Weights of a small mixture-of-experts language model, trained from scratch on English Wikipedia.
Experts: 128 experts in each of 9 layers, 64 SiLU neurons an expert, 4 picks a token, a softmax router.
Training: a variant of SOAP for the experts, 372M tokens, 5678 steps.
Below are experts of layer 2 (counted from 0) of a mixture-of-experts language model. Rows are named router (the router's row for the expert), up (a neuron's input weights, with its number), down (a neuron's output weights, with its number) and show model dimensions 0-127. Each number is 128 + 32 x the weight over its row's rms, rounded and kept within 0 to 255. Numbers have three digits each.
After each expert's rows: a language model's description of what the expert responds to; "raises" lists some tokens whose logits its average output raises strongly, later layers aside. This comes from a sample of Wikipedia text that the model never trained on.

# expert 49
router:113120130183156185158137128092134157148066126074149148070147126183133174063149143128099106096162133127146194137134150118092135125122105131149056103181125075101160059095145116164130070102136135174118144121126166155117155111171102163130068114131123149122130117161122142092139067141166120091122118143071074120140121194093129139114111086162184179200119125077206089140146105114131156129133
up0:145155071146123142122129138090133090172129084105181163136112139109137125096084061110125079118153101155098082094063123133169131088172190136122109152102176102092115084135166153140067126055157146086200141133114098068100145118110124089171093143108112167084121137119108124107137144116093114161135074158156152104130086106175089189168127105113113169142129091092063078100166106126086096175134
down0:136193120118157127115189152111185103103159145138090119121121111140146141120125098082127116107092191128167149097104115165123131144127132110109139133137088188085147142035134120106158119170100092165079171125103161105047174105099155124121156137114129140140111139076117189098143113165167179208100138080110128064162072126132117127160115128115089148166181107086085163121184094187169123100111
What it handles: Spanish and Portuguese names. Syllables and accented letters inside Spanish, Portuguese and Latin American names and places, such as Quintero, Guatemala, Nadal, Belize.
raises: "er", "el", "ar", "al"

# expert 15
router:118137075074131112135105164135107162133095110136135101127037146132134081133161160149144138112156077131132123129096174163113144131134132095053180123136113129128146170117109168137139134134080179122131158147147099111144081107142141118111139152140254102088138096093203193131048144142148130177173117063149103106116097101124096129194159126092148114139103106103161183112154172095157147092143
up0:104116116128079127128087104103158122147195142116132127096094145074199135141168049084115145091115177137181129137129110091111121158113107159094100151119154086181175107171082141077068115118122111119124111144141063122094139090112119144143134140131158115118153182086115140179142095159078114108163193158110135164201131088134105136102142127102095140165105181233157107095140171159150107098152
down0:098191095183134150153118104063180139110148130085141127137107116126148181206092111138143174095143132151155089093148131099111161114138095086087103135155140114125127177185082131085141145119159087142095178135128095130068129101172122149105111110152127096142109125107100088135133113201130059160228147117155142130129177083110111136128173102097141129071099117095157115060127057099117082109116
What it handles: Capitalized word starts. Initial capital fragments starting names or words at line or list-item starts, such as Amb(ulance), Cl(ub), Mc, Ed, Re(id), often in UK election tables.
raises: "ad", "ade", "D", "oy", "M", "og"

# expert 39
router:113089075077170157186090089173077110148070156095151191138158152128121130045130142141113139158187097110115110142175142126175084111145145134112110087144128125102130091148103144130195077124183097105203148141095113144158121107170163079135180146134087111120131129149109148152126109147124107109098132148142094119135075155166056130161137166112148172165165120157091136101134056068100123089165
up0:166156090051134097161115144136141180130131162190184106149131137076107097110093084139198071133175064102155109153077162142111073142136119119189161152124169124127105091129131127108204136104165111099092096119172183123136101094121130103129094137148099108108148126094166152145156104109159191097125171112149112125166153143130077169190125089079142116114071117142159102153155127111124114133208
down0:151158118125121146124125160155074107173102175109159068131122107132125105122099149137136113162182143150100164131106146164082188099101157143183123109082166117160123097136090132147177149174072121110133111092169140130042070165130080121094119066087168121096136140095192176123093117118142157112117107088121055157143108107084056083125129155157141166069157101152165140098185124099178134115133
What it handles: Chinese name syllables. Romanized Chinese and East Asian name syllables and CJK byte pieces, such as Xu-we-i, Ren, Yif-eng, inside names in sports tables.
raises: "/", ",", "'s"

# expert 60
router:144145148147159119077121097144157112112105082109149114151169099085128139098141162127108134167125126117107179085140159181183153143077094116106155161092124190119095067122107187132171110169103094205103167139155139155150140062126144102135173150103143150148138128112080140183088122185063136106133090174130107116122130069133099118051125159132071102133148194137118199160130186114163130101142
up0:105141137145089085126162078134133132169149177171171095139150140100109140122099130080131066144142177164111079140176112124143088119090178103119107147145152095211120126127103083167110150119158115075175155141094103139208147181099148098206102138178139172101136116168152072112111166145152117092074167194127113113152117150078110171112120117167114113154070197115145127085107142116149155152135
down0:144118106149109123091085093100137007093090106141134136145121130139098103156138188138072106139155123121155124177202142188127182138130078106097116149153142113125157112097101119133113133119140110139106158161106131091146136162149098168207101151153126167160172150131178153131076185138150146122168156164148114156138155133079166143168105113160185131080199143126077104098100191145089182137104
What it handles: German-language word pieces. Pieces inside German or Scandinavian words and names, such as umlaut letters ä, ü, der, Deut(sc)hen, mö(gl)ich, ih(r).
raises: "all", ".", "over"

# expert 55
router:137082126101153165109167180122137115181141048098119109119026172097115149149120118152126091150171116102117118175149159122167070163102138138142137117130148091123182146091209114133133175133114124121165183113089072092125126132125135115052090131126200129142123091118111122180147153155093126114126144124173107152072128116108069155124088101093145103179127111168088153189103165166105150117174
up0:087111140112121057149081144127124145116071094136133101164142134081145136102099138157137146153181176160123149088088057111102163119133144140026158115176123126131096051097131110149156133150127150160143120044146154139168144126089078126114109108106121088095065129122186141160145131083163079142159095143136122091160110115115171155137057159121207183096115120071143094143102109119118104132119
down0:094096200113112137150145137085098077165104124126039135153089106085167118105093091098116096116139128123131139103170165098082111098152148161188146115191193129108180060106152140110123136169085178116129103095128097133105125129204098112066030112138096093126127076113088144170085137110120102082171152130150129105177119099132113126098109089120103079117130121124173164099114135125134170114138
What it handles: Dates in tables. Month names after a day number, plus commas and dashes in dates, scores and tables, such as 18 January 2012, 6–3.
raises: "1", "2", ","

# expert 6
router:126131150147139119072113110038097150150089131100095134181144113134143112057166152103089167156074100136140139098125153156156152198122104148100165115125119151125132108081122134122211145126086120182122140169125124172148136093088143169078181170127138123150100151069176138190147104192109123111138060136101101118161112069147084167063143140146092097137154146129143162154116070082154128148100
up0:109146141187135145142170068076130134129134069137112083133182121178185144158108108138120128133185074151147182163164140121118133137128124099085180163130164180175156053124097194090138129120126110151096103113149142143114047112139123142115100149069122143186143100183101123166115111139133105178134124142078181183090106179129183134110139061127137114180077142123183152114104104158150129142136
down0:127139081069114136172170091125118177053137155084151141178086162138146127124117109108127114079181182118139142146128142115162104198100146143151124104146177134110138127170086135126138129109157120092104174102183113106080056105137074159189139154176121131107128110104124047126128124147113111179083182066171150154070105078132122137140094063095116147095106133091185116086102103134107145108136
What it handles: European first-name starts. Opening pieces of first names and surnames in German, Scandinavian or French name lists and tables, such as Fran(ke), Ann-Christin, And(elén).
raises: "-", "f", "w", "-p", "s", "–"